Weights of a small mixture-of-experts language model, trained from scratch on English Wikipedia.
Experts: 32 experts in each of 13 layers, 3 picks a token.
Training: a variant of Muon for the experts, 334M tokens, 5089 steps.
Below are experts of layer 9 (counted from 0) of a mixture-of-experts language model. Rows are named router (the router's row for the expert), down (a neuron's output weights, with its number) and show model dimensions 0-63. Each number is 500 + 40 x the weight over its row's rms, rounded and kept within 0 to 999. Numbers have three digits each.
Before each expert's rows: "comes before" lists some tokens at least twice as common just after its tokens as in all text. This comes from a sample of Wikipedia text that the model never trained on. Tokens count by the router's weight.

# expert 17
comes before: ",", " of", ".", " and", " in", "ing"
router:495499410579543395500495587429486440612432450535463512443469527509490489585505464481534535436498475431514493454467508552501513480511513488509535554492492473517487481501451583462469537458541483
down0:493465460488566509522566492465512460450489494567514511513462434437459518546466510503535532511467496486498496485536513462572407533553516466498508550542528504492555543482420500523446556434522475
down1:516539488542518545451540508484488486506393456446470501476478523491442579545514467449544512486513479485474506577459463467531435545493536464515589520415477511508500546445499573457540500452485527
down2:558467503545493488491555535459464483465483449493477509546518514503523546482465515571561461454419476516485476507490478476566519442529461434501481562480428551524471569543518488508516584505530514
down3:459551496530459431476468537463511544520574533499510505548421452453525512520533514477462538623538520490547549513505545428415488468520492482546533495478531496508422466547496518483424540478533472
down4:547524538526439511539545539540527486446524524417520523475556519485528474512440575572525520497486490558468457478461488537526536503523522484464506499456560473468460485544458523493490497560495479
down5:460530505476523537490532509495457499555391578444535534504496556516520507453455529451496464516553520511467484505536526455596426482452600451491460447422450501517527491495532497499498527522511468
down6:512471399527490503543484495491454466553459456484493542528584493575473491488482513532501475470510450514484541462514459629526573517535502537565482509551519527494473532509489570478414581516575495
down7:531507513473472486453475494467595412500496483569523445514432510491528504449480425452546575461523484508501558516533569577450498577539534511540506552464494529513528564493510503480457563501449515
down8:433501542481496525465402499524539489543492496518528489510453425510480536483429467509494565509499517534503522545457484492505473464523464552478540477508474459510557493503535468465528478519548472
down9:529464490540489520510478457532526501560466466477546452496505471556465525492508549502440548455479503457446512533516440528616409494479494510507513541435535429491497522500497484476477520455549570
down10:532554528521462461482528461480439500606390424467511561519454471481538491449493502472520444465548501434553515498480491521509525559499470492498442481462506483502539556554484605492436543532481411
down11:527519466534544562481480447509521452508559463494469520455568476528445513528495486540558518577532500537552510478491416473495500494516509457599525444591555541482545450481451476475507477492487476
down12:520455541477476564480406455403510470446484503460499589537553521494506484502481409526539558481459573557513593588507402535573451492550456552505542478498480479445536477475456468445457437487510533
down13:493644460486563546482472468455470493511512552453450547524523509470406472448507513468538449501514491451494571480470488422476522450474513444568515471499526526515513484564534557482404473505476558
down14:478493493458498554455459451496551463441519492518527456486526576414459478434506462482500536494540444537589503559456472562430545574581461594524498470484484500448561472569458485496524470486461532
down15:441427388396499549500519405476556477511451559509513554490473469506476479491617496467476503528527514549460485521501516496465488419589454495516580512540503498473451507552560490496483478509518486
down16:454433548407492464527480501553444521485484565528508568527533526483461493498510478476508564494468535566557482522516508465486478518521514482512512543471583463452541491519590553410514519475517503

# expert 13
comes before: "\n", "-", " The", " He", " In", "|"
router:482472476470515481569461514446465483505446472562441520462490525494515526533530448478537537487501551457460483464520490572534500561500568444535475458449519429504559549532495506482522513509473458
down0:497546469570524514484508482505561498461558554462489454512513536509456480508480534521487538453485563487417545467440456550477502518604532493512535482449508499480504549551468525531433448515534491
down1:444526475505495501503470534523475513445583407519546478406492479536583467550504562514603393555436512467504520514508511440494525533447528483490491541445473548510476533549540515542528584472534486
down2:512519526505448487481542453507533539529412505578510463482452500455529504429516494480571452477555449475492493571506415498501538501440596493512488574421493516518523590517502503453495563504487478
down3:535537462515516543473474547562470494534421503529345474507500485529545460491479496456472436492492500562554506482516513527501511473513522493484482477545468464506586513500573504463534555464507525
down4:461507533541452501522480562483535438454521491504406505467461432552460542473515504528466479383517485465477557424504535483541513502535537523514445498442512509465539493561512449534507494514473494
down5:448545534456470540476470487505524519514534489512466517452446454531472519482475519476433537416479510491472594427498555491524463450471487494481536482473556484503548590597528432488547502424478464
down6:530561563496443426488509510557491493514526438526574522468465469524512476515510471463494456545531585541545504535518504538525459428479607463462473530531603456459544562492551508479488459514522493
down7:477484529447579538478461436509530472545435453522478431586512497437522509458460486415523445507483540569487506525465461478480500517540502506534420431510502443513496484470521476509534534443518497
down8:479523547519482548457553458530449503537459484562451540437403515438547529459498486455514491502544532516499484469471479491498455557431519551483466507486506470498461534522501545472449532521456491
down9:507481490562486508580531581485444487489497523436496510536522540479447524461477448421484454482477549552476473515447470544464509459474437475450480590597561482524489496553424513534517480458482512
down10:503497504546545542401459559518487451475498533570542479402484489510508502480520553525552442523478521542482505526444477471531428515505529429486455485494490526569514542521492511522528493539460567
down11:464572505438536457554482456491530565512530496474582477478451522518491546502505496596539481557430492453452439520501533437483516412518524497466467515522425509497482461528592482517536420495483481
down12:459469491544464543485492513551489639496517526525498500444487532528470387474462558492544577492564525404446510522550545550480539483510477472480505474484500469543471482500588528482548511493487508
down13:506506549491490511455517555459422531495485524504512474537529501569503506453440515551534458516529410456573480463484488404467435478492504455400502497539499502479452505466515468470527494436588414
down14:549520478501509521530496571554518469514482466480465513493551521574505492526460481480447469570526466586553528477525537478490562461493524437564553473526469588418467492565512435485487517549594509
down15:504517507493495528434441477485432533548490520472483470487471509569539390486493543509459526523524498469523513527442474478524503459488447536478486487520468464521488584508458420506576527489551463
down16:598483559476487585446444496522538479520502456523466521376468433552475512499516526475454533472449497501504596516455487486545565472459479477521585466523476547368449545564488473498531562501432476

# expert 9
comes before: " the", " to", " in", " a", " by", " as"
router:479470456495519432521439523478489474520525512500522466418402516504517528511503498434505524452508507466463459510464488489457450511529575459538445527550446420514557507487538582490534494466555398
down0:537599552589461555504537437523513480532447487515518514501523564482503527466496478541452521469620522457456537444471461537495513540511471484527472523495452519484503497460428504515428516509471535
down1:539440543545456614537452476504536495477525529523501497467514517493491541534484505539527490556558432527471485509517539499468454569555525466481546498498442550567439512548482490512516467484475470
down2:531494454546509527531505410560454472445504391474507550506532526479468513463481538571478482460504506463546461470455528484517475542493400464442568448553528464529513512530511539456570547455438487
down3:475466424443576494545425534477503521428539540546520515482480565543527543527554473450486502555501513527470508501484473568510460453517555502515477499494504522500527510496537530533479426489546518
down4:493494435508477586468520499476466514542559509486498525559492509536529489507543447520512515438519492522581512520532528499482505530485465465538546563535466532549562475512480521469443510488454528
down5:512465490441516506505461474443479505439450507452489373490403550554427550507458445478509455585523556486538563447522545469509452503503554466485514463523468524510493427420454523482532512506423539
down6:459530435468446529463505479518509461491453511491568455501383501543510525509473554448477485532459534457568485548485513454533515449460509391516507565526531510422447532511568528512521465426511542
down7:555570547524486538498500453517453584513474387512414583485484567455486457537443417495501505471487513441457503470491512511470492520546517456532486488492513477519517452482457452487501550507486437
down8:447498512469492545526511462548496516494425474516633481486523469519507470477500547480516515475434467554463438461507525581541531496409574511405513462484576498501589505463551423468445496545492493
down9:491428572460516539543476449443542499556494471542472574533587508443493512532503538522528463503475487491422472489541527516491567414509567486441494588518459536494523500506514480521471519455492520
down10:473440545500484527526538519579497519488474493434474458440478486492495530516541498534441523501439461545518540480419478508536506486446485615467540517557446543541497507490473444488418488525411444
down11:527591548487494468517513446476525433487550440499501540535581444490514469445465476511442485610497497539480510498482535500505586538512566522508528445571539502542543482523551406537497487550518459
down12:513566541528460488427503495485517561530475499513526492527447476519538470475496467513523466517463530475462532480521453485500465577509534506445514475455587447520480501543464547513570568557503418
down13:477540501486520465519458501447537524507451517474516527482496576536498463540500474517527508499488534570460509548443480507429561463496479437551412473514526508518477524497576522453575482488542475
down14:556573519552494490526423510501545512443527520538462478500454503443506553488527476518477445601447477503495543469615501494491495510512521503581502539444517495485461526538478547536527442537567523
down15:420475432510464531486496491545506516474527489444452510555448471497513510553492579448537533544578452460493568493504532590566433450479487440507528508515451518500487523476426477530471535549506573
down16:421502467505547531489466526488494519490420451519466439498448531461548493456480475500494521547475510531479486519594529529393464478536427523560484561506479501505516509511506492506491465548559530

# expert 4
comes before: " of", ",", ".", " and", " in", " for"
router:513425484522519424510485522476483472540491491539481497464483548496552513527535380374526551521522541505504484450498537541437465525543527450453527505553454471474518478489519570408494513511531493
down0:426492532497475554550565500464482467521581586497526568555440479438490479512479495512485487531466457480507448595525580471503479485552543468544506507399532496464497554539477489415431477528516550
down1:483490487466431529479490526507480530484452442526512529526461490516458549571549569462551533439475552482468536543490488560452480548479485456472557504499452469513550464416465433480467524515429456
down2:510538514470498457466577528544516539531521457537532501516572475546515441446477486524483514517464521481531467479532458453507584630478525387500466489582564556510439526536462589571480524554519513
down3:496498512609521476464536459488477537598509482475472502548559555463544550431546499476469505435504552454523503467439431447582433491482487477498449553532544544462478523502477501510473518496440454
down4:529511477502537482450457467557456533571578554431469507504556592536456506493560500525449425548479526539534547482504426467462524508503533433504530563555541599556429529469528532563521599519601517
down5:476503539584461493475442527487550499604442485478536486497448539433493545522474447496473513528544548493525570572438530479457521472521567560499498506544491466566513511578446585478463521475461517
down6:486565539451502586527520480488471488437532436503473469525450502498526488507575479485526518563453495517490462443472507533439483488549547524516497452542542519538488450475467587520503462531442533
down7:488522507532503471494500433510583451485485501541535509497491487449504478542587428468514479521474447496519478487464474495523570526474553537473507424413526521545530436461468513462481435521485526
down8:448495568531495504524455486472531466440514558530504466533448542489549463430486512549489501526522484538506520505385502496445415495529528554523479504423467539481524460466495530491498555472511435
down9:474533433519480510502467577466490483536535472506489455546543479495482517561491552556497575589540434459552506522554500444482500503425518468459483520456504528516590453490461500527520530529516523
down10:556504496514431475571454538521517507516590398504524433568530576446549576540551520482519541518512495511497484465542519475464519516500456500453502545543469470494469464436481485545505518501533560
down11:443494516552434567503495527422472516551492471522494517497514512488550532523509531536532567569493512545511435473532442450542553411552505468522450516365575499502497489557449450507506577511613482
down12:504550512521490542475529511572527553479582443426416480487478441520542525487521578534448603479449450520519458521461569547495532504402438471553508479465588487465470495563463492592539525563476571
down13:562542588515481539506523502505460430547538481533539568473528511462489515421516483469427496507498563512518537455462502515493446547509492435495484505469467486550500567454451528521559464531417524
down14:499474543488557459505505526488501540452571553465463502508521507511501527471493533490495482588578492571531492516537424536550504509446540529437470444490430469497455414457522495514432470478433499
down15:525532445513537502459554466512466517480461545458550471506475567475514549504502435572478494544556527429503414543546453470486510469494501417545500545531495548507518565523476376516481551537507446
down16:519510533504546441507487417508493538512536501525525463529523468491522496454553448543466555471544426519501544527510505467506440606509537498455496417508540495476543535501474537468502499553520527

# expert 16
comes before: " |", "|", ":", "}", "A", "%"
router:489452455566537461508489505453450465591500518506473486445445499436533602591514490450514523481540492568482508490454523536440437513434536470502466531499537492506497528484510531471513564474538486
down0:489489528574482470503502511502490475475584524494506451527470505508522511554491484515541500579480424492504487472490450474540474572559517548475542445509460579510517564497546512528479465499474501
down1:484470514462510433510561472589466522479504508396475519556481496469532509465537462566471441435422475448585603499462478442541483456485500508486593500432505426503492522568591448481573465515474496
down2:495502459539567485487494485532510441516470474437527464569513462509513490497497518510562466532541533494506564465569451514430559506508450517540440554475438487472505539476448461433476542494465590
down3:551511511455559473556509475545486471498486439482552502503530420496424463487431514440473511545511480514504472451484532450488475495421485482492494526499456479536515525532491529511451452524402470
down4:552466510451512532438483474479532491530548458486480419509504482481491536405454482480505528502501562525475470517538443473468552482466462467455529486442499497466491443509521462521483637413440473
down5:476491496533482502493501538565484461464523502536448518462489488495506478450447496444510525449594532465488499552528435454510507505466464494538506455482478459443492502502469555491429502579517454
down6:501475480473506480522516513458496552460527477510451521576463567517530521502505501485566449532456489426504559474545592491492493502505514446521509514507506487560538542439496525493510508393544479
down7:531413573529537558475513510479455609511537493450429487545526483495514540511461463465519461512429563495515523580506461432552485503513413539519504555560474537539526518514475548524549579523468538
down8:498516469517478531455539459532547489455517480468519455507507552470553521465499557513540511453460516488485455489472528629437469494486508543514541502563522519538588426545425485493550540480559443
down9:417535463487516513474486507505468519453464519459513457525485511467488519527580478551506509488457442549468490506514518510584459523540458495469439530546491521479493593511512518465532513452548468
down10:516499495524512477489507490453481520426500507547439530502546546486544531496429448549573479512560517431392434554576510509473590485523475473510475498469597502461485454533526492514534538489554435
down11:552539547569516468517550505469458477572539422426476492461562470488497535494468447535514461394399477418560472493538480451528517457546483505465497507488543527465366520524459444519536460508515430
down12:497484562487540477514477512529522507564538544552508565511488432528495393526520506516508520535472486552545450482501594443525542503505523496526501441609540503523520591526504511413490480503489545
down13:556523540534429481475539509618516502523531508563463517507537471541555491418483519587471440538585533542497459463464412501449519493479538512514524421477561545531504472483468468521510512470499600
down14:528472523531543430509471485506433471468491528459536544574552530480469487384521520463457534535537466465512442541491478562528512535583475564488492513528462518545523446475528547547455501485480566
down15:478509507492526465520530575470531497522449524465523503502411504448538475463526502454509502473549493506495447510489453472493532516479539637431543464572519476446475516563527492500506466542532560
down16:526553529529525472447510471549544432443472424487522510532497498465458441555471469506521452453563498528446557397509497561511459480477488454556426475430488466608506615505509495475516463492466467

# expert 29
comes before: " |", ".", "–", ",", "9", "7"
router:510502495512526481518455516543500497510437456592405519441500507489557558533508515520510549496527461528578452472461489563484480482530502495538529519478534466508504493521455538476531560529436537
down24:454455573465481483514485524493506480499496529542489492513449516508460519552504486483480421438503481486509503548483558513510528538496550454547461497581548568518486548462533588506443510556469520
down25:490385450466526442436536489532519489503429421548515498471496479524549504526556509480450482555452482465548512488490486557541509475442522513543459457479448443483497549476534491517457466551544535
down26:425483459442386519582502496517449485486424381423483569517472501563576507491478495448435552502534460572494444548520492530502481525559497511509560479480499503464492531513495483537471435475494561
down27:478447475448553552551477460499510541457488478479425496467480514502502534504490456530494503467524558444538579479493509537471455481546531501478473475460480457448497519527533531469487490447488460
down28:476468578470491479412528513508478521540426555471480542529500508565483492509489542482486533558498582470525537469516515406527424540507469516573470518536482470541559526422505439497553539497496569
down29:467432477550476474492561471552484473517473483500466513494482561405508496471414516493522510471416513576505525467421490593505486533495573458479539511552463500545521556464511471470536468539536501
down30:527514471627533448489463508479497484512510479522541508561435520565452479510455577523504483564524526515509485492482517459505485502496500449495525474491482495441503525462490505538495516509535453
down31:502499457466438435477477518492528513546552490519467502471479559531465474451492545499563528502464516517480496537466472509440593567571531516491510547562532501500473471489450511493510472561512543
down32:566506473477550454450549541594494527461433581502534485533525516490543502523465480526513467418564494566471498507543454475490523483506479508555450488525528489456556514518428531539467483538521481
down33:436526501507480461537483476490423505568536527505506493428459482484495502482508510459511397523506522499498432498491494506443553573478437530457516512496437493502436474464368503467430512476545532
down34:574484503411462437533474454512563526511538515541526482496528487524400455536455484521549519537574443545560489470505482445521442426423545495437510527525523537491454472437492506468541510489421456
down35:449554439552486493471488593534516489546590502532505475521456494434497508484466525438460453529525462545532421540508572547506447491467510568482458463517469505436539457510520449501479417458514550
down36:508483537495530538471491561529515519457642474527518521542468471513557454481534502562449448479494519449521504484524506549505495505530468461496470478514489457493443545444510498584541398520560514
down37:499491470553445447586481449519518482502489469475521526500552510527453548484535424495462456525495511521507517471503503459517485504508489540498494507572440487430510562504502513503493486550472492
down38:560452506545451539510532505537521479513455477455577516593551514525549547568465455543522471480546487462501521486466443529446509444524486412462447518524484534526464556500504440539441469493457542
down39:579524429505550486523562512522460568513506431551448524546585464496540507417498555493475458526410472539516483550471533537523510461430510486471482491534474592430437449497527461514491516536467579
down40:513508457471420515489436465552486468487487440597489473540430450515513579575519548520538555494527624488555451471460480451505488556408537461504487549469508514456511505480468501549492503481468551

# expert 27
comes before: ",", " (", "'s", " and", " B", ";"
router:486391502536541437503460521502486541549456439521514487435506531474552559539473459496526573447414474499541521506514522504434545483560501464513485507512542519495553493576468497506442522493524502
down0:518554472538541477528530499495514508446541496452490530512513475516431475585521489486478471494534496542471517555487480563448547495572500552529507578414579469504488486521573510462466551503467550
down1:471572457570504541566509505474493459511587513474561530516460550491472565498362555509461514554580498494525588504499494516482486487424552522555406499463427530457451512514498493461459411454472494
down2:519477437494566441513491488418438505466441517555503480545472582450442502471508469499419446497552521498488460524533508538517461483507557473545482594542552481490532490421475489505448487508518503
down3:518474515488502501486434556513460486464527459512551505537517457514517535486489454478526438480473472454566504502528487444447508499468480490560522496508506457488545510539508361530512510520598481
down4:506507520514490483561439496515506527544625463488520504442467458566510465490500502586526490525532492429486471495481497448505511536539558554508456474533447540541529518451555508513482524598437511
down5:533508482518565477410498591538532523478465505434548467545474512550494507510455511558432498528554523509472467476522484453529474524525398436544487555518518464545465442483512534545432488475471448
down6:493494553529475522579483455415460457477499522476472509443517435531457459461537485498518503446538558536512550547482498561480493494497534471494497525536522428488527477475544484428481416580532494
down7:467473504502529447468444434497515494512501569513570456445471516518455512450524509593570453571456483473483466478504532517455483461456495503451519515513393495511494477471523443470477534507593481
down8:502476456457479439544478436502454484478427551485467466444519502478438488500480468459533511450532478550500530475579497511464480436447475461505546448499508475483524465468482582509395471565467533
down9:559485489453522518583470443562507520562479502460442502474559477583551496517469528477534477469455518563563451478555564505539549499504534463452555502512514530495497418472502530485537546582546506
down10:455438443464473553509524481452508532513514484468531496535469476459477530587509440500471495535504531445574500521484494411524471419519568479512499487560492458530480532476586524485458429509523489
down11:483496447488507426486506537453541555507553550502483475497469491490560505435467441473466554539469520452511459486536536508551408481500595471541520424425457530526470466502544569510496522495512469
down12:548479557569459518537492515516479477494470441505495496512505489550523470527482511519493476480422547480406471551503547496532453456506550520526532515502483410457477488501421537434535499554491421
down13:498532471562492446532514480439428468494449573575542468478474497506549458545491496561505489551499543495487467441518506422480520508403500530486540462535442489506481481518480529455463517493547461
down14:467479448542455475528548569539577556512495507554460430475496488511548513426472449503499461468496584505490451417473510486485537421460490508480539467514527535534460484507543419569590462495497487
down15:564487589521527583526457568587502414442509589452504491469458470532497536535472506489539496515547488516448424453506504512509551559468465524498521519516486504471499551547522445531489447533480505
down16:493528512510523449479460493400514578560541475497440481494504484562468434485523514504503520507588504580510484546457492518561498547505529516573538505511537580460514556502409471459476519440494540

# expert 8
comes before: " the", " a", "==", " his", " be", " he"
router:579451427509545465524509554504441511525458453525490561447477519511492561491552483517505560495517491566465489501431469475479459532526530501518456502520531496577543497574522543485524549442424441
down0:463463473562503519507454538510525542503562495547422509539530472486516552516535487568523487496537483438540486463483527497530496468491481486527558424528507480454433529557595539505493475552503537
down1:473465623539528586472444528511509501457577493576404594476568591589508534566483473497457520516452437512484502541482439485541474549497513485573549538476594474505477455514551547482506492464504529
down2:489434433526444523509480521555553514522503422487566530457497430507497532547475504528511493492534443435519472482556489607511512478486554459434481545551462498499429506502472540490436520519438529
down3:463500517578494474572521502482471486441475439494540520511500562490538544573427493470530508515449454462413443502579535461472539479437483470416487517434531527446471524472509451445464485553474503
down4:535511480521504477431452521535427495511490491514464450494486525469476637502515517495520520622540537418550574503464485485465460492602480484581546573499513585486487485525495530493524499428500492
down5:512459509373503471496439505514490499508498474520517471459512571505409465542484544520454538485470546532518535519494502525485362469575462465515504495532556530490514420484448440516520500497499566
down6:523521573473483503467428435515536493534516527460453504490424549483508556444495453409568474541541526504433600569477486571497512472546492521593544589451508494567485531530488510517519496499545531
down7:467528494437507541466474556481490517552497449482613512506519498478515477538514502603484506437474492473502462436497511528484482543451525442505472450465533536520538517450523506541538499464434509
down8:423484479471492486424513467525509534543474469527473526405536510486495588595432524501475560417389465541564506568503500508478468505539546457479575521467454475472530459519488465552451533388506513
down9:455411495498526501503520496490540522538499435569435498481507497464541500532502473493409490442444503531472459538562526494488528549481504520463464519527481513516510482496517539473421489554453455
down10:473599505497436462461442484509483557452537457490562510456487528552472422542439553514578555540497498474505461454470489506498526475452466484498459422496478468498437521520524545558518466470502522
down11:596490497536495524476573451478533443483444490407470509507598496469465501474532442512529434510499537520529529541450495516502480469505539492520524497594547445582516475526469573532504539523498495
down12:476403468547477538499461514544553532447505440566413511475499497488562453559538491536519551406480500557520501459520517517505502502527549497442518482519525548484568515462488482483521459582538483
down13:550510442515504515500514518492481489536468535510404456503563468489527522525504479476491506457474506444522504501525485505484472545492495448623490487446523521471489631516431470543504512537480516
down14:505494541452558438526544447451461475511507495494538499528480537537529419476520582510495539514421479519515446539572545474471485463550493542448487429520455532435490535506486527452503492518462482
down15:557460415491509442494555518491469475486576528459505441465508435561405471472452512486496502494533473566467483499408493423514490454556482462474527446533526508494538484542488523502512420473459518
down16:502505440482423531422550486504530512537529459532486520465573517477536450461476565523425512513479494549515545531542508591463577489474429505508485529463484570490459541479519391461491516532514490

# expert 6
comes before: "|", "-", "k", "g", " States", " ·"
router:525406544536502488551408511432497461534494459489467539516517505510532485532498468505564580464516498473448499486520530553501475536566486519518519603500448495511509518503527524472515581455462436
down0:476496517522524545517444581485563553471512430535471415494475496490560497492431486535480521550541515519503472494459374472519538439478407523460480490537479495624533467470464477482509485503470507
down1:550525523491543457460441498477451471497463511532551533518458509471539547501499539446504530547489482543509502562447486442461502461522474471468500483481498504409505530438525480541528579451556468
down2:522467522539545545518501443473551414492566432470473530539500526450405579528522543460484422504570479563472559402469459458499571406520518479477496536557569524596494494487499495519461516458442462
down3:510525545492513461487572462467520561492486494495540470506410514490510486483534482523494502538450500492523444536587631528483517545518521459502475454437472461478524565502516480523463443429525502
down4:452549556468498457540475507522497490472498476492516493469498510498548521528450468532562449529497493489428473519517555474508540522498441473422520583449532538521472552496502473486445525598446483
down5:533522518439489510491491562525527531505529549476533482469507523479475518461516550492432539396524517494564564444472524462566471475487511467550528494569543548538517517498475552435479461511461533
down6:532478453519443481510463511481497559514480458504409447418458528514556566505499494561497426544539551469503513487522486469516535525528450519544485573523491496490524518510482568485518520502510566
down7:530474499455467509565508477510506524437606507430511497465515430487385510500473434488538546505415573488508520575564505454510523524557532536554496472462517524491498540473567411477515521511528548
down8:442488494571497528569516474560502518546470561505501452513442542410527494521482581482504532527477532495459474542434491453511486508560581487445486543531490526440471495554498507501461530487557475
down9:529489501535394578463422497528522492528578460537449543518461476469426487496523508487552481448513473505487456436553454478532434526465456563535459550561539481485486484500419481501536458543514474
down10:451517479493565447446429556559458467414487484501510513489511451536514525512483533432501460540516511508524520456564501451516454507495502513416551533559544516454537455545500429489499469563487516
down11:531535533456502531561513459495487520482489435495505522490479496471523491512459487505449514457579477521576576527421534483422507478497504494519448479502486520494490485420540508468506436521535555
down12:526444554587488524532488516512453482501521509469469512478577485468433480484523548504431467470498474437528544549488518522452579457493558499490475534535440524437489544524507473501563445446469492
down13:444513512424475407537518471454413489462452494460458586548461523454565486500541511562525493543552527549465468402489563537458531461431491554469477476533483515442487495519508578497522462442490522
down14:473466535495469565491571537524531555538487471496508513499495431495597407472521534492502518520492535536539493538550506511513518516456547492480532441540477456509543548424525484537553527510436438
down15:487446531463469517486432467549486498418492533524523548579517480522533458482539461418529598516590449511467529466456576504448400557485554477535552510492509543544510510573508494489501541543510526
down16:482525534499482542487488472584489563487456505431413564492489447600501497509533547474519488499474523524543507546489502504496432460524468541453423533523534542489432485456470462517488512475552577

# expert 23
comes before: " |", ",", ")", ".", "–", " ("
router:517502493479573475536415487469478507488430470546524572439443497438540581502560474513593560484494566533510469533473527531437460527528549497543505518459476523550507487511502502497460473486506476
down24:459499565456467441488521514467466432506398475440511585507521539496454507438480509491559523473545503517493469508587544532513510515503542498613504457484523545599495456529518496479508483478502492
down25:494483520546507501513473474530507523515509518446596552487439527498537509530559501610485503391477497519489605532548463504529529467457462547479480476465481519506472447486568538419479560483480472
down26:428502559501465516491525480488498441521471517414475532508486488464550463506493511482550522461546510587551498529493494536441457476547485553487454469438498471573463553477523522544443519416457529
down27:514460518501367439469512568475520509489468535493520491476515523540518506508450442527497535525507442517534541588517477555511536529496458458518461519565487421457431525546482543507425478563540546
down28:535539521497572537489502542480529458517505520437476454581556514525520542467493544512493372539507433542548483562558501523527541508494482532489559515486511481505518484543501565488435485540532557
down29:511471538477443498524421563470506443484559533515503468540504531532474511538460439480414538576451510532530453495501498472510485447515466457468515515538544530488452509460479429565475514526440485
down30:583524467510566573588467505430501501499489409527501510556512544520535565507562465465532445422507560469525462471433482520497505528541520483479514505524549486439475539472479498509499444503483505
down31:566466501474439396525468546525474531544532451506539478508519460544533449442502447474481546556474519421522498557500514416571447488454586488498487517466442468500471484455536512500532601519506415
down32:496535466516495447501449442503490449498559456537481568480461519496526494500559449506419494584470451514422493503470492474507453492540476508607510518483482522510491546497514530553530432512490414
down33:497441534459524547462557496513497480502442468443498520462462581492498498592508403422388512456446458425473506509491477456468459506539508504550487496512450511470502500484579508522433500511525463
down34:484437556495482507446447511543503503459503502531532485524499490480569399511428529537596450531517469539456481589569465493497480518434498484547536524468470469451486557466487425492592455463565537
down35:548510516443500508516515506494537485453516502512549505505453566517573459477478511462484525564545511501397543563505530503490479486462494401499508451433444537515463448513456546492495428534464467
down36:504505523507526534579568443523502529509536536409597534533550519482549551481555531607583493547445514499546512511586537451572536508473515462480465496528508484530508538581465464543429491473512500
down37:521549521526481490540475463495506533560485505475488476498517459570496519533506444432521503484524477458483528513449496501496514464573519526501517512465530416545536493508486519468523535519557540
down38:517482451482508497463564498527467491531514488510554556494552499442492469443388490480524575492546528451536500466525486431421558479559464480488468505518511510507524454485463510477477471486511486
down39:515491479552441500473567515477485415514521500489478498467530477507504474468452484526411526487479489564568520606521553494551546523512502529525525506533532582487464487535488453504525463539538496
down40:474508527466489488551537500511472473484423474521496544334614523481485568516533485512431543443499500482485513451407522491457494517415537483512468550518446492499543508547462443508463492514393453

# expert 20
comes before: "\n", " ", "|", "|---|---|---|---", " P", " N"
router:519474492529499483592479584426453496551459429510501481450488538481550518503444436510571543539528523513537491403507489522488482563505490452556489473403455516575587540548503488425466494565506428
down0:442522474550520466493515467505505573537474522560453457425557484486532569510571558437478496429499518498483464479457449487501480499522543556422527538535496534522490510470465503506501423542464534
down1:553477491430508508567436502515510514580516465508545520464452473462522496507503522539515490533546418522458476571503445507489491441533550497582520486490488524482446494497484506598448573490521543
down2:498467450531512479455541518491511455489518505480518499511458443506543459489530426463495482455406514579509491491486532520535456501499472535405461472506511463460532522515609482487603516543552523
down3:508512421419566504466526499504472531467548527515494576536466495477554483509503478573460499551528560452526528515467447556586539499439535416454460499523512499418530434477545587505548509545499541
down4:496526593539550439503542504501480485526444520471496403510480534532427464516385428522529565494563506497521501487407441471522490476510542552608511493493477563472476463481504576443476467586470433
down5:570453530527525433554479439551472516556431501492485456458492496441471464533468502530476490374497471526528442521542543527484507555538518534446569576463484483461507535534449475496555523499506465
down6:597512461518463572497466607541450505489538496536572516411530478531522476496529513442526455483502451487534492550555509475479502512516492528477517483615513487502585532511523511532500556542486508
down7:519524459476471485526511496527514443492506442409497570514483487489537494518406420459545469496498449552540545521486488521505557473503467495511483480476477497457494545498561507448518486539502575
down8:468497474504483499552547439523476474564571597419481501553584507546492520462441483449495504513510545522464500463490489478592535533483439499491512462450555509476494534516437515480446517547513474
down9:475451483522503455507542447518605465568535502503509508494531480526503475480570521468501480463519516443512470462437475540508559550498540487513509537531435504454509503466493426466567535462563438
down10:471487454385488452484550470480488534555482413525531495423500424518561527553533505449484501494396547501518519542438405491479495490545463432483539467455518429493480453490553505486440501443504532
down11:508484510498563540489528480431458527509517460487516545519502427468479490479523500517474499478498489513453488495428567489543516529534496512461492524520422486527535497552479580458444500471517461
down12:499526537471470526517544450548458522596529547477476536493478447465446521606445492501473522407522519520604486442538407513508487394500454511457507525467477503504474514430472543486548443472561508
down13:503478427489483484491495560459457516528507576506493522452471529454468475525537537477514502488459500430527601484514538497554413569476519473438554515507562470451493556514518492474495521543478466
down14:562488496494479539488545479489503496447491514470436482511443551510467519472560534517437464512502507546490532520504441545488481474573507511403443494478523537535523514561525551473521499498439541
down15:533460484540504471550488517536396510538467532388555517525451446576470437469497554516479442536470478436543476491486528431523487495494522456477512465469519490488502457607520556496468519500550576
down16:521490521486462476517507467474475447501560457502511499456493506546483401472462456450431539584476505561571494509493522571495513523504499471426527478525525420429545502436528428486475478516575461